{"experts_per_token": 8, "normalize_top_k": true, "router_z_loss": 0.001}
Below are experts of layer 7 (counted from 0) of a mixture-of-experts language model. Rows are named router (the router's row for the expert), down (a neuron's output weights, with its number) and show model dimensions 352-383. Each number is 128 + 32 x the weight over its row's rms, rounded and kept within 0 to 255.
Before each expert's rows: a language model's description of what the expert responds to. This comes from a sample of Wikipedia text that the model never trained on.

# expert 32
It responds to: Prepositions after nouns. Prepositions following a noun, above all of, also in, for, during, among, as in member of, career in.
router [114 133 151 152 113 131 102 125 124 142 111  74 123  94 114 151 117 150 183 163 155 124 120  79 138 144 153 142  71  95 125 134]
down9 [116  85 106 122 102 183 179 114 158 147 156 132  90 136  66 112 127 119 187 112 118 130 133 139 140 164 132 119  80 157 135 147]
down10 [148  91 107 140  91 117 120 131 112 163  74 120 113 131 129 134 116  76 170 168 138 121 151 168 113 141  53  82  89  76  63  91]
down11 [135 103  33 152 171 123 108 128 155 128 133 109 142 143 129 146 106  67 162 168 133 158 126 181 103 127 119 119 156 163 139 133]
down12 [145 123 122 137 166  82 136  82  71 136 163 128 116 148 144 157 106   0 119 135 100 113 133 150 156 218 132 155  86 157 155 124]
down13 [201 113 147 138 137 145 123 129 108 121 169 156 142 142 107 150 150 139 118 131 110 129 110 135 144 135 130 160 140  98 128  41]
down14 [180 104 141 152 166 113 110 210 179 134 162 129 144 156 141 154 136  55 122 112 152 135 136 144 109 171 169 152 106 142 126 109]
down15 [142 161 167  61 125 161 102 131 140 129 133 121 156 126 142 142 137  77 113 111  96 139 190 133 139 132  92 157 136 137 175 178]
down16 [115 203 142 154 139 106 129  88 130 117 140 114 142 122 195 132 106 101 121 119 106 150 133 112 160  85 105 168 122 102 104 122]
down17 [151 135 166 175  99 127 128 112  97 160 169 171  99 132 111 109 115  26 119 115 117 111 109 116 110 193 166 109 133 144 105 108]
down18 [100 117 120 107 142 133 144  96 143 120  90 145 107 140  86 115 127 117 173  94 203 124 136 100 122 145 127 106 138 117 137 111]
down19 [174 150 131 170 124 113 144 175 128 123 129 168 160  87 107 147 200 127  99 107 101 198 129 159 133 139 130 119 114 110 141 120]
down20 [123 156 163 110 145 120  94 161 125 168 132 184 100 142 135  94 131 144 101 154 104 148 164 161 151 131 117 102 140 102 138 101]
down21 [ 87 113  97 129 155 133 123  36  99 120  94 101 121 119 116 155 156  43  98 124 129 159 150 126  95 101 132 108 138 118 147 127]
down22 [ 85 101  82 128 132 120 144 176 161  73 128 178 132 160  88 119 125 106 181 120 128 136 184 156 144 173 159 133 194 180 122 175]
down23 [102 109 130 193 170  98 136 130 134 145 132  90 113 112 149 161 151  76 121 129  79 125 148 110 167  85 133 123  70 138 110 169]

# expert 40
It responds to: Name-initial word pieces. Opening capitalised fragments of rare names and Latin taxa, as in Hart-wig, Glen-toran, ha-ematocarpa; also cuneiform byte tokens.
router [159 105 145 162  92 159 143 144 136 173  91  75 156 134  97 137  76 253 159 175 152 129  57 102 134 107 132 138 115 115  88 150]
down0 [141 151 126 104 121  82  63 130 157 125 113 162 138 156 137 130 103 165 170 151 110 135 139 109 133 179 122 104 141 134 116 173]
down1 [139 169  96 142 154 169 125  87 131 137 116  82 150 108 168 123 162 218 131 126 107 159 113 117 112  87 131  73 178 102  42 125]
down2 [ 41 149 168 145 132 132  59 142 145 167 111 165 146 124  77  84 138 116 138 125 167 112 108 163 121 112  98  96  99 114 161 139]
down3 [208  93 212 166 169  80 173 175 137 116  82 130  96 111 204 133 122 255 107  93 103 151 166 221  59 129 166 160 145 146 130 126]
down4 [ 93 138  88  70   4 105  24  95 124 160 123 170  92 151 125 116 118 166 125 146 110  89  79 131 136 129 109 125 113 123  61  89]
down5 [ 79 151 123 118 129 163 119 115 114 141 135 190 116 129  98  74 147  82 160 147 209 119  79 117 157  96 178 105 130 163  89  97]
down6 [150 160 138 180 170 117 119 103 137 118 150  76 123 121 135 120 172 182 139  84 128 119 116 111 124  24 160 122 143 183 115 120]
down7 [116  98  90  91  68 118  77 125 101 113  98 194 111 153 108  96 110 194  98 154 136  80 110 180 174 129 136 149 142 116 168 159]
down8 [145 124 106  93 132 123 136  92  81 134 129 116 113 158  68 126 166 191 111 112 103 132 136 110 160  61 100 101  98 120  83  86]
down9 [141 172 108 104 145 129 130  84 103 121  97 152 142 111 169 151 152 209 140 112 114 167 114 119 138  74 106 107 108 150  66 101]
down10 [109 162 138 100 132  99  94 100 138 144 139 115 130 105  90 144 126 168  89 111 154  40  95 110 183 110 149 195  96 110 119 191]
down11 [156  91  71  71 129 154 104 100  94 108 113 196 149 148 132 115 144 227 117 125 155  91 160 160 167 167 102 162 123 200 126 160]
down12 [ 72 117 109 104 153  86 133  89  84 130 184 188 101 138 111 146 166 234 139 111  84 171  97 101 148 158 120  85 131 115 143 148]
down13 [200 106 155 110 136  91 157 100 150 110  91 155 106 149 127 154 119 188 134  95 133 157 154 161  86 139 148 158 131 128 155 121]
down14 [199 106 143 123 140 114 133 115 142 143 172 108 149 152  99  63 145 120 192 143 125 128 134 112 120 108 101 143  73 124 129 151]

# expert 55
It responds to: Personal names, Chinese. Given names and name pieces of people, especially Chinese surnames and syllables like Hong, Lee, Deng, Lin, and English first names.
router [157 133 195 163 130 128 139 131 117 213 137  70 136 111  90 193 113 206 160 133 115 114 126  27 110 170 168 194 118 113  79 164]
down0 [191 160 119 163 145  75 115  99 109 186 109  51 118 171 154 162 146  62 169 154 144 152 136 122  39  73 134  79 143 123 187 130]
down1 [111 109 124 143  97 118 116 106 144 105 173  76 190 130 123 140 111  62 147  80 119 142 105 129 143 217  86 149 134 115 184 151]
down2 [111 138 122 140 128 158 108 125 148 127 183 122 158  95 108 134 151 158 124 163 168 180 189  95 132 173 107 147 141 151 118 139]
down3 [ 55 103  95 109  96  96  88 107  99 140 163 150  88 150 120 121 198 128  87 156 161  85  89 106 154 142 128 163 199 105 151 195]
down4 [144  90 101 111  97  99 144 122 169  96 124 150 123 144 176 111 118 143 170 127 113 145 142 191 147  65 148 108 148 116 112  86]
down5 [168 145 138 129 166  88 145 103 120 189 135  56 138 147 184 175 162  93 213 143 113 154 159 136  87 143 124  78 123  93 133 124]
down6 [151  89 147 128 118 121 146 183 126 154  71  60 135 194 133 143  63  68 128 123 142 143 105 151 130  64 136 137 122  96 118 117]
down7 [107 114 141 146  90 130  67 104 144 134 163  95 158 106  91 130 168  61 150 136 178 112  94 209  85  96 106 105 103 105 142  75]
down8 [137 151 128  99  83 146  54 122 119 114 164  94 154 108  98 170  76   5 142 103 160 124 145 118 143  97  93 158 150 105 130  91]
down9 [ 49 156 111 136 134 151  74 139 100 102 150 138 142 102  73 140 159  51 122 135 121  90  86 180 157 169 138 106 133 148 130 121]
down10 [112 116 173  73 119  85 142 117 136 105 152 169 114 146 156 106 166  77 110 179 110  71 132 147 107 143 181 104 106  98 146  41]
down11 [164 191  79  86 134 146 161 140  93 116 138 112 218 111 160 179 134  38 115 140 152 153 174  96 122  90 160 112 196 113 146 135]
down12 [153 141  76 147 114 127 133 143 141 122 186 108 102 111 159 118 152 181 125 178 156 132 125 140 106 165  44 152 138 118 114  98]
down13 [143 135 154  95 140 117 134 155 173 140 147  63 162  82 138 112  79  74 178 160 154 127 163 152 173  91 122 139 158  74  89  77]
down14 [120 130 141 145 118 138 118 125 172 132 247 123 140 189 157 115  87   3 135 164 126 112 119 179  72 168  94 153 102 203 105 124]

# expert 63
It responds to: Naming words. Words that introduce names, like called, named, known as, renamed, and pieces of the unfamiliar names that follow them.
router [196  66 149 162 126 175 157 180  97 126 124 105 190 113 101 126 105 205 140 177 170  88  86  74 124 122 212 183 126 117  64 133]
down9 [145 115 192  57  63 153 139 175 171  72 125 120 139  76 119 122 157 149 103  94  83  99 123 134 137  91 153 115 154  92 142 171]
down10 [159 110 151 112  77 113 105  67 118 144 213 118 115 118 109 125 185 166 119 107  40 141 117 123 197 123 156 158 160 106 112 174]
down11 [168 114  94 203 136 152 142 121 148  71 141 180 169 186 117 118 130 185 168 220 106 129 121 148 103 195 154 112  89 124  96  75]
down12 [123 103 155 186 115 185 151 116 103 123 176 105 133 156 116 156 132  63 116 117 131  88 135 134 203 116 108 134 183 110 168 130]
down13 [160 155 185 152 110 140 135  90 115  90 127 132  80 144 117 192 111 219 135 108 132 163 135 104 159 119 143 132  64 117  76 124]
down14 [164 159 139 167 188 144 216 102 109 171 151 119  86 170 111 175  94  77 131 156 152 118 167 127 156 171  49  78 110 103 176 109]
down15 [131 166 120  95  80 167 152  78 116 108 153 147 106 156 136 111 137  76 144 144  82 138 127 154 108 105 124 150 119 127 135 102]
down16 [144  96 162 158 151 108 175 130 100 188 125 160 114 164  93 103 101  55 175 131 143  71 131 138 128 189 107 120 105  97 136 121]
down17 [ 86 127 119 138 119  89 168 117  91 142 163  96  80 152 124 171  89   0  98  74 160 127 155 135 118 201  49 184 100 140 161 124]
down18 [140  88 110  74 119 142 120 109 106 126 176 132 138 110 111 100  83  81 148 149 146  38 152 103 146  71 114 113 175 127 165 186]
down19 [158 117  83 148 120 138 115 106 154 109 171 140 106 178 121 115  94 110 116 119 152  92 154 145  98 175 144 124 105 178 167 165]
down20 [145  94 154  89  90 142 137 116 113 124 101 149 113 168  95  43 114 137 156 104  98 150 143  70 139 137 111 131 159  86  94  78]
down21 [ 95 174 100 148 118 148 108  99  64 156 146 155  89 129  92 156  81 172 171 117 153 161 155 122 187 136 110  89 162 112 179 145]
down22 [146 104 171 141 106 153 120 124 122 139 176 203 128 128 118  86 135  13 173 110 136  37 151 113 185 103 139 126 113  91 186 168]
down23 [117 108 124 111 159 103 119  41 154 148 188  82  81 120 109 124 116 166  93 116 118 144 146 144 179 148 156  97 120 172 120  95]

# expert 33
It responds to: Determiners and quantifiers. Quantifiers, numerals and articles opening noun phrases, such as some, these, several, two, three, often after in or of.
router [174 101 162 191 121 166 156 142  92 117  94 111 146 154  91 183  90 192 187 169 156 121  84 118  92 132 182  72  88  51 115 173]
down0 [116 185  58 102 148 119 110  95 129 142 102  47 192  92 180  67  91  72 128 129 127 149 147 147 100  89 142  93 173 174 123 158]
down1 [ 56 163 138 118 100 139 136 135 119 108 137 180 141 117 113 104 170 204  66  82  65 135 168 117  81 149 115 103 140 108 135 110]
down2 [137 114 135 139 182 108 103  58 152 136 134 121 140 187 163  93 152  92 117 106  75 191 136  98  99 108 182 174 103 150  94 105]
down3 [118  97 142 170 113 129 114 120 137 143 116  97 150 172  89 129 107 123 155  27  90  76  73 174 167 103 138 137 151  92 155 123]
down4 [153 152 138  89 139 147 143  91 155  95 100 193 148  82 172 105  96 137 132 134  99 172 180 182 161 117 121 105  95 112 104 103]
down5 [152 143 134  98 122 139 106 162 142  95  95 113 127 113 123 155  88 181  84 172 124 163  97 141  87 191 162  63 121  98 138 151]
down6 [ 61 117  60 114 132 110 149 100 142  89 106 148 115 133 124 114 188 124 141 162 146 105 180 190  93 185 117 143  87 116 132  64]
down7 [164 106  94  90 141 137 124 123 170  92 129  82 134 112 109 144 167  79 102  95 131  94 150 159 114 144  82 133 148 128 162 132]
down8 [ 99 156  65  92 131 177  60  85 160  79  89  92 197 130 145 124 112 152 153 101 106 162 102 170 178 152  88 101 179 135 142 143]
down9 [104 168 126  90 117 115 147 134 165 125 142 131 144  72 100 115 115  94 132 175 132 128 171 154 148 120 119 139  86 146 104  97]
down10 [104 174 105 108 137 127 140  92 114  34 126 150 229 159 117  84 161 190  97 128 152 169 103 164 130 102 125 176 159 138 136 134]
down11 [116 104 161 107 129 130 125  89 158 169 113  97 155 157 133 125 141 114  92 133 149 147 130 186 144 115 135 150 147 255 126 105]
down12 [156 114 158 112 148 168 136 158 150 144 139 165 153 124  85 128 172 121 148  73 184  99 140 151 125 111 106 148  72  91 113 146]
down13 [130 116 130 112 131 164  51 142 136  57 127 107 131 150 123 101  99 137 155 140  85 222 184 150 122 155  62 123 126 100 131 146]
down14 [106 200  71 119 163 117 162 113 223 130 114 127 136 153 135  75 172 194 196 111 162 134 110 164  95 138 174 149  92 113 148 166]

# expert 35
It responds to: Modals and infinitive to. Modal verbs and the to after said or found, before be or have, such as would, may, is said to have.
router [158 103 116 174 140 149 114 154 103 149  81 111 140 103 104 141 104 162 137 137 112 139  93 115  85 137 164 141 112 160  57 172]
down0 [134 134  85 184 163 143  56 123 126 162 108 175 202 148 135 138 174 141 124  68 119 109 135 170  48  85 140 142 165 204  98 130]
down1 [143 127 170  77 141 152 135 111  73 109  58 101 133  21 110 148 127  88  86  91 116 191 156  60 159 144 102  83 149  93 121  71]
down2 [120 157  97 152 143 140 110 103 136 154 148 137 151 132 122 109 139  89 130 130 127 116 162 255 126 165  74 115  99 184 184 122]
down3 [122  82 147 129 129 146 129 145 126 157 121 119 142 119  94 154 110 159 160  54 139 168 158 181 149 135 108 104 101  87 127 104]
down4 [ 92  97 109  97 152 126  90 102 146 106  46  98 156 123  81 131  36   0 133 138 142 144 138 151 108 115  80 113 156 104 169  84]
down5 [125  76  69 125 137 117 108 130 103 115  82 103 139 112 104  87 104 153 130 169 158 222 147 132 127 142 195  88 124 138 116 139]
down6 [138 117 164  83 165 118 133 121  68 128  69  98  43 108 120 133 115 115 179  55 135  77 158 150 135 161  92 121  93  60 128 148]
down7 [ 88 130 112 103 102 108 121 104  84 171 116 147 126 148 140 135  87 100  76 132 121 157 147 166 166 135 119  98 162 103 144 174]
down8 [131 126 118 173 166  70 143 103  71 102 104 136 144 125 153  99 122 159  96  74 153 155 141 161 114  71 106 109 169 180 140 154]
down9 [146 170 109 133 103 109 143 139 173 136 141 201  82 172 233 145 116  67 111 115 128 157 128 203 150 157 101  97 101 157 142 185]
down10 [133  85 106 146 113  88  93 159 105 107 130 121 127  83 105 131  99  82 136  53 160 121 119 188 146 135 140  87 126 149 164 126]
down11 [114 110 111 142 152 128 152  79 109  67 114 159 119 118 150 145 119   6 131 140 102 149  97 130 102 118 156 127 147 194  91 111]
down12 [109 149  90  95 178 164 155 122 122 223 109 121 203 144 106  91 142 165  89 147 140 158 141 176  97  95 147 115 150 132 127 129]
down13 [105 124 115 176 109 130 136  83 133 105 204 114 120 165 116 149  90 139 147 175 106 149 114 179 133 149 160  47  81 157 181  96]
down14 [ 70 108 131 125 157 157  96 120 119  91 181  99 185 121 146  88 124 102 131 137  60 149  94 116 147 106  99 117 115 144 162  73]

# expert 36
It responds to: Table cell spaces. Bare space tokens, mostly at table cell starts or after semicolons in data lists, in election tables, coordinates, match records and gene expression lists.
router [146 125 145 187  92 140 167 201 124 136  93  84 141  71 110 173  91 181 174 141 141 122 126 143  90 135 178 140 143 114  93 138]
down0 [ 83 121  97 138  63 140 143 148 113 140 122 127  96 177 191  52 126 135 175 114 125  94 132 117 137  96  78  54 140 118 134  88]
down1 [150 100 102 106 155  78  99 166 161 121 137 154  64 178 149 110 157 215 152 132 140 100 154 144 149 170  82 128 153 120 201 130]
down2 [145  86  94  97 133 136  98 111 116  56 147 148  66 170 132 103  67 165 105 119 133 137 165  61 124 151 151  67  91 120  92 131]
down3 [127 142  63 199 111 165 142 151 204 195 129  86 158 160 156 124 125 164 107 108 130 173 111  40 120  88 103 127 109 184 127 117]
down4 [161 144 120 119 137 170 154 129 147 105 131 146 125 153 157 117 150 110 106 138 126 108 161 113 138 118 144 143 144 128 144 143]
down5 [162 149  44 132 144 131 112 114  78 143 137 125 161 102 138 192 157 110 161 141 114 152 165  92 120 144 106 145 189 107  70 125]
down6 [141 132 171 135 138 144 152 100 151 122 163 124  71 161 105 170 159 222 115 105 105 139 148  77 144  91 120 168  90  98 184 170]
down7 [185  99  69 131 121  94  77 144  88 129 137 134 152 105 128  91 113 204 138  92 157 134  97 145 138  87 134 164 159 169  61  83]
down8 [123  78 135 144 162 120 144 149 101 128 133 175 115 160 141 170 150 255 133 121  25 123 158 121 129 120 136 197 141  98 143 135]
down9 [118 133 158  89  84 164 113 133 126 151 131  79 126 121 128 112 162 176 166 132 134 116 148 119 195 145 139  90 159 115 161 171]
down10 [112 128 111 173 125  53  70 128 103 157 139 158 126 128 139  93 137 171 163 150 123 135  94 170 149 149  84  64 171 157 132 133]
down11 [124 102 106 164 128 145 134 100  87 102 148 187 146 199   9 112 145 255 152 102 109 152 129 133 132 115  89 148 133 132 179 136]
down12 [ 99 123 140  64  73  91 176 162 116 190 148 117  74 153 107  69  97 176 174 125 105 136 119  76 255  83 157 112  84 161 102 123]
down13 [ 33 161 134 177 182  70 137 136 115 117  94 182 165 157 125 139 110 231 150 118  85 158 140 170 135 154 153 188 186 142 155 177]
down14 [169 112 119  93  94 124 166  81 128  65 162 136 169 113 170  91 135 168 181 124 167 111 112 140 190  72 149 153 130 141 123 141]

# expert 19
It responds to: South Asian name pieces. Opening syllables of Indian, Japanese and other non-English names and titles in film tables and credits, such as Ka, Su, Pan, I.
router [139  81 173 185 124 112 132 146 109 142 110  76 133  87 119 164 107 238 169 127 118 127 117  63 127 183 181 115  85 119 100 143]
down0 [104  96 116 119 116 165 155 114  77  85 136 157  61 147 125 111 136 173 120  89  65 115 143 132 155  72 101  90 155 124 139 120]
down1 [160 139 116  83 188 132 171  85 140 172 190 131 138 173 153  94 111 177 110 123 143 137 151 144 138 129  54  90 113  97 128 106]
down2 [ 93  83  98 118 114 119 127 170 116  94 171 141  84  86  89 100 133 182  12 190 112  89 165 137 116 149 118 118  75 198 146 120]
down3 [145 154 167 108 122 117 153 149 118 169  95  83 136 136  86 126 161  99 131 114 132 120 105 190 102 114 125 143 110 200  72 130]
down4 [116  89  74 117 123 111 100 163 117  71 174 159 154  81 110 130 117 191  58 150 178  40 146 158 183 107 116 119  99 133 181  74]
down5 [132 104  85  80  83 183 130 130 112  68 104 169 136 159 176  85 109 148 144 116 143 116 112 125 159  60  83 106 108 112 157  98]
down6 [ 95 134 186 114 149 109 180 101 167  98 104 151  99 160 120 118 143 133 152 134 130 159 146 132 143 160 137 141 135 197 159 151]
down7 [158  89 175 144 145 127 165 123 156  77 151 152 126 140 203 105 139 177 165 134 142 133 224 113 159 114 185 135 125 160 148  99]
down8 [104  92  93  61 144 136 147 127  88 115 198 125 141 108 118 116 108 135 130 176 125 107  98 167 140 112  96 110  81  97 145 140]
down9 [149 153 157 120 181 131 103  75 125 151 159  39 112 226  69 148 138 103 110 101 132 162 126  94  83 160 130 131  97 132 150 174]
down10 [150 180 163 146 107 111 179 155 148  90 155 103 114 129 145 129 138 178 163 163  98  94 108 135 123 183 153 172 175 177 166 171]
down11 [ 67  82 126  70  91 142  95 149 113 129  94 112 108  66 117  76 110 135 150 151  40 108  98 164 134 110 128 119 146  91 137 111]
down12 [ 92  90 121 150 162 103 108  62 159 155 159 112  93 139 164 121 148  94 134 127 133 163 112  70 108 131 130  44 111  58 141 138]
down13 [144 138  75 107 102  87 139 158 166 156 148 103 127 148 123 137 196 186 101 103 124 121  99 168 174 116  90 182  94 114 116 130]
down14 [152 153 123 105 162 132 161  53 191 101  89 135 153 125  74 128  87  83 144 136 132 100 152 108  94 157 138 118 113  99 106 159]

# expert 3
It responds to: Linking and auxiliary verbs. Finite verbs right after a subject, mostly is, was, are, had, especially after there, he, it, or who.
router [135 106 119 152 135 157 125 131 109 143 116 110 130 108 153 135  99 152 174 151 155 106 117 133 122  96 209 160  64 140  93 156]
down0 [187 129 130 106 179 176  77  99 113  98 141 125 127  96 137 145 118 100 119 129 140  97 103 146 108 202 117  38 156 114 151 120]
down1 [171 114 111 193  98  74 139 126 162 155 156 166 110 132 119 166 123  62 152 122  84  72 113 134 120 154  78  68  50 107 123 177]
down2 [104 150 131 103 101 114 183 188  95 158  58 105 119  36 110  76  87 111 143 152 107 174 107 142 157 161 134 134  51 175 100 141]
down3 [115 105  88 120 131 162 158 113 161 203 132 113 173 150  26 164 112 130  99 118 120 102  93 211 158 104 151 100 134 131 152  66]
down4 [119  98 173 127 105  94 153 150 118 118 106 200 136 129 131 116 180 101 159  77 178  89 158 170 111  92 135 136 120 116 142 166]
down5 [159 121 145 139 180 113 195 118  83 124 138 139  16 155 110 103  77  50 177 155 209 121 160 169 159 151 114 172  87  90 118 111]
down6 [ 98 202 119 143 136 147 103 185 128 122 138 207  79  86 134  96 115 151  78 156  92 124 101  98 170 117 210  72 129  99  91 151]
down7 [161 145  89 149 120 124  99  79 127 148 156  96 116 146 140 127 104 126  82 108 141 112 124 101 102 149  81 112 115 157 152 132]
down8 [119 105 117  72 100 152 119  89 174 198 118 129 182 129  79 140 152  76 150  99  65 124 119 116 160  79 167 149 113 135 125  56]
down9 [122 169 141 148 125 109 153 163 121 165 140 190  92 120 124 123 168  89  94 153 186 128 149 116  78 123 118 100 106 134  88 122]
down10 [108 162 115 168  82 112 100 155 152 106 132 122 136 140 154 122 148 133 126 135 128 133 136 164 132 119 106 130 152 168 118 143]
down11 [162  87 109 112 135 174 141 161 123  91 128 154 143  92 146 125  89 136  74 148 138 136 108 147 179 125  95 100 156 169 181  94]
down12 [255 106 102 129  61 158  89 134 128 101  97 182 157  47 148 116 145  61 111 140 113 131 106  81 157 121 121 148  97 104 152  99]
down13 [119 120 135 130 153 171  96  86 162 111 134 211 105 127 104  88 181 164 106 139 120  96 123 143  99 109  92  96 134 174  83 116]
down14 [173 115 116 153 139 140 131 132 144 134 135 203 115 119 185 119 131  85 165 139  78 127 114 138 155 127 143 138 119  96 155 152]

# expert 1
It responds to: Main verbs after subjects. Finite verbs and auxiliaries right after a subject in biographical prose, such as was, is, has, became, remained, also.
router [162 104 132 160 102 170 137 146 106 177  82 123 168  67 121 125 103 171 111 146 184 129 109 144 101 131 162 171 133 148 104 118]
down9 [110 119 147 171 102 132 125  27  88 168 105  96 137 136 104 171 131  31 162 115 108  99 179 158 139 132  95 107 124 125 134 157]
down10 [ 83  91 122  98 114 211 117 140  81 169 124 131 190 147 125 151 114  59 150 124 137 121 156 102 141 142 176  80 143 250 154 132]
down11 [146 128  92 114 164 167  67 100  46 173  77 142 175  80 134 101 171   0 184  99 183 125 129 203 153 150  73 134 107 135 116 123]
down12 [104 157  74 111  38 154  96 108 114 170 152 133 138 110 126  81 132 123 115 156  82 179 150 109 140 157  76 154 139 111 125  99]
down13 [161 182 159 142  90  76 124 127  54 133 146 114 125 106 150 112 143 202  87 182 160  97  74 197 164 154 121 165 125 118 161  77]
down14 [123 146 135 161 146 171 125  71  52 164  87 170 132 141 138 120 103  78 100 191 129 115 129 183 111 131 122  77 164 173 138 142]
down15 [116 174 127 100 174 191 131  65 143 154  46 124 140 107  96 123  66  38 117 143 137  97 116 203 116  70  99  83 134 139 147 179]
down16 [169 149 168 134  91 124 131 138 180  76 155 153 107 140  42 105 120 123 162 129 149 159 148  37  56 133 140  91 155 135 150 111]
down17 [105 128 157  72 130 119 104 117  98 126  28  29  95 110 104 115 136 130 190 168  51  84 157 128 122  82 124 192 109 105 114 217]
down18 [157 119 137 123 120 113  69 165 107 132 167 143 162 122 115 110 161 115 148 103 101 181 101 133 107  96 149 185 135 109 180 145]
down19 [139 117 113 111 180 153 107 123  85 103 107  85 187  98 148 102 146  54 161 108  78  80 200 255 142 126 124 113 153 135 148 116]
down20 [ 89 157  97 135 151 144 167 108 164 162 170 125 165  90 224  76 149  95 137 116  91 174 113 153 105 142  93 157  99  67 127 128]
down21 [121 138 142 137 150 152 120  90  56 143 110 112 175 123 133 148 120  17 130 139 150 155 148 149 173 112  78 139 123 177 160 108]
down22 [166 117 129 152 153 122  90 224 139 130 116 101 140 104 158 130 175 135 149 170 147 135  95 187 129 136 115 117 169 129 112 121]
down23 [141 136 170 149 121 134  91 115 100 159 137 129 126 114 175 129 106  79 106 156 121 138 143  97 122 119 133 130 140 138 165 107]

# expert 18
It responds to: Place-introducing prepositions. Prepositions and separators introducing a place or venue, such as at the Melbourne Cricket Ground, in Brussels, near, and fixture-table bars.
router [148 129 139 136 106 151 142 126  94 132  93  71 129 109 125 174 105 153 141 147 157 112  97 114  65 144 136 153  94 165 110 137]
down9 [124 140  89 108 172 109 142  96  88 145 104 138 103 126 137 138 103   0 131 133 117 124 156 146 127 144  89 157 149 153 136  72]
down10 [160 117 115 174 133 161 139 121  83 143 140  97 134 126 179 128 121  16  72 160 139 162 157 110  80 135 133 111 115  97 120 159]
down11 [153 141 209 139  72 148 147 158 114 172 142 159 149  80  88 121 161   0  90 159 113 113 109 133 156 140 116 141 118 102  89 135]
down12 [124 114  84 106 182 126 140  89 137  62 102 115 188 113 120 127 115 108 114 135  79 151 143 200 124 110 103 127  61 121 121  40]
down13 [146 127 136 132  76 109 146 126 119  92 146 146 149 139 127 149 165  53  95 150  79 156  97 117 121 131 105 183 158 138  69 118]
down14 [179 144 158 130 161 121 116 121 128 156 255 123  39 166 121 122  97  10 185 158  98 136 120 108  84 167 169 105  92 117 101 170]
down15 [110 150 165  85 137 147 159 127 134 106 144 125 148 116  99 148  93   4 158 123 126 103  56 204 105 119 117  79 140  90 148 143]
down16 [168 131 123 122 170 145 133 123 162  72 113 158 144  99 102 164  94  62 125 173  99 194 121 135  81 168 171 138 170 129 220 184]
down17 [118 125 121 142 156 133  71 106 128 122 231  99 114 138 125 114 133  15 110 154 145 162 126 124  89 156 105 141 162 143  92 104]
down18 [142  75 154 153 146 149 133 145  50  95 107 135 184 108 115 166 120 123 118 158 182 133 180 132 134  87 141 131 136 118 145 109]
down19 [131 205 174 114 118 150 124 163 137 126 190 129  86 132 132 116 150   0 100 149 142 144 113  97 134 143 138 140 103 173 131  90]
down20 [121 159 166  76 104 135 153 151 100 139 227 141 153 118 107 141 187  61 149 128 134 154 106 148 121 136  68 132 137 145 151 137]
down21 [139 175 117 122  79 169 138 169 131 116 117 151 177  95  91 157 181   0 155  86 110 102 129 141 110 107 119 104 138 107 103 153]
down22 [136 118  81 106 131 121 111 167 129  48  82 111 178 112 121  91 188  48 101  96 100 111 171 181 160 165 132 146 112 149 169  86]
down23 [116 105 101 186 171 131 187 117  96 146 100  89 136 105 165 136 128  57 101 113 103 122 138 148 113 132  78  87 120  62 143 128]

# expert 17
It responds to: Passive auxiliary verbs. Forms of be, especially was, before participles in passive descriptions, such as It was described, were built, been released.
router [115 142 140 172 154 186 180 120 111 139 137 117 165  87 113 111 148 197 143 156 179  74  83 135  92 126 161 125 121 145 101 133]
down9 [177 165 117  99 171 120 112 129 149 125  89 136 130 101 122 109 116 124 104 115  70  77 119 140 158 174 132 212 117 148 163 160]
down10 [132  83 130 131 138 108 155 112  80 189 164 125 130 132  97 144  92 107 140  65 209 155 194 147 138  55  93 139 183 166 151 122]
down11 [172 152 142 160 138  64 180  81 139 152 143 160  74 181 153 159 103  98 140 122 145 120 178 182 100  99 166 131 119 149 172 138]
down12 [109 176 189 103 104 142 113  97 128  79  68 157 127 117 106 104 175 166  83 104 162 122  60 190  61 132 107 120 133 130 116 135]
down13 [111 181 141 185 115 141 139 116  76 164 112  87 170 111 161 108 102 111 136 171 101 125  86 144 190 137 119 149 145 142 176 180]
down14 [123 126  78 121 133 156 111  86 212 129 141 162  82 128 144 111 118 222 145 162 129  95 166 142 116 132 174 138 120 150 153 135]
down15 [ 89 145 110  84 123 192  98  93  90 105 113 178 124  96  90 100 183 180 131 118 150 137  87 179 111 174 166 113 179 128 121 171]
down16 [124 127  85 127  97 135 110 108 136 152 102 131 202 129 119 158 120 167 104  75 124 101 146 231 137 127 127 155  98 153 162  87]
down17 [ 70 103 143  89 155 103 102 139  86 160 132 131 116 131 127 209 143 190  78 114 136  69 120 192 133 105 181 127 103 112 125 138]
down18 [109 129 171  77 155 139 156 157 144 121 143 120 132 182 130 147 147 250 160 151  96  81 147 112  81 157 197 104 140  78 144 121]
down19 [ 91 137 175 127 147 135 107 125  78 179 145 114  57 122 114 157  88 141 119 138 131 119 191 209 142 151  92 142  84  86 115 118]
down20 [135 174 139 172 130 127  86  79 112 105 145 189 190 128 122 134 143  74 141 107  96 101 147 129 103 162  79 157 151 129 159 137]
down21 [132 130  89 111 116 133  82 133 138 141 150  85  78 151 144 127  92 127 154 181 146 135 143 171 146 142 111 147 137 173  89 144]
down22 [107 196 151 128 130 140  67 128  82 170 118 148 117 113 147 124 125 167 129 163 107 141 105 115 133 107 111 132 125 132 138 148]
down23 [ 85  85 111 156 157 106  98 157  94 148  69 144 162 163 119 132 145 161 110 139 147 141 112 171 108 167 157  57 146 161 183 106]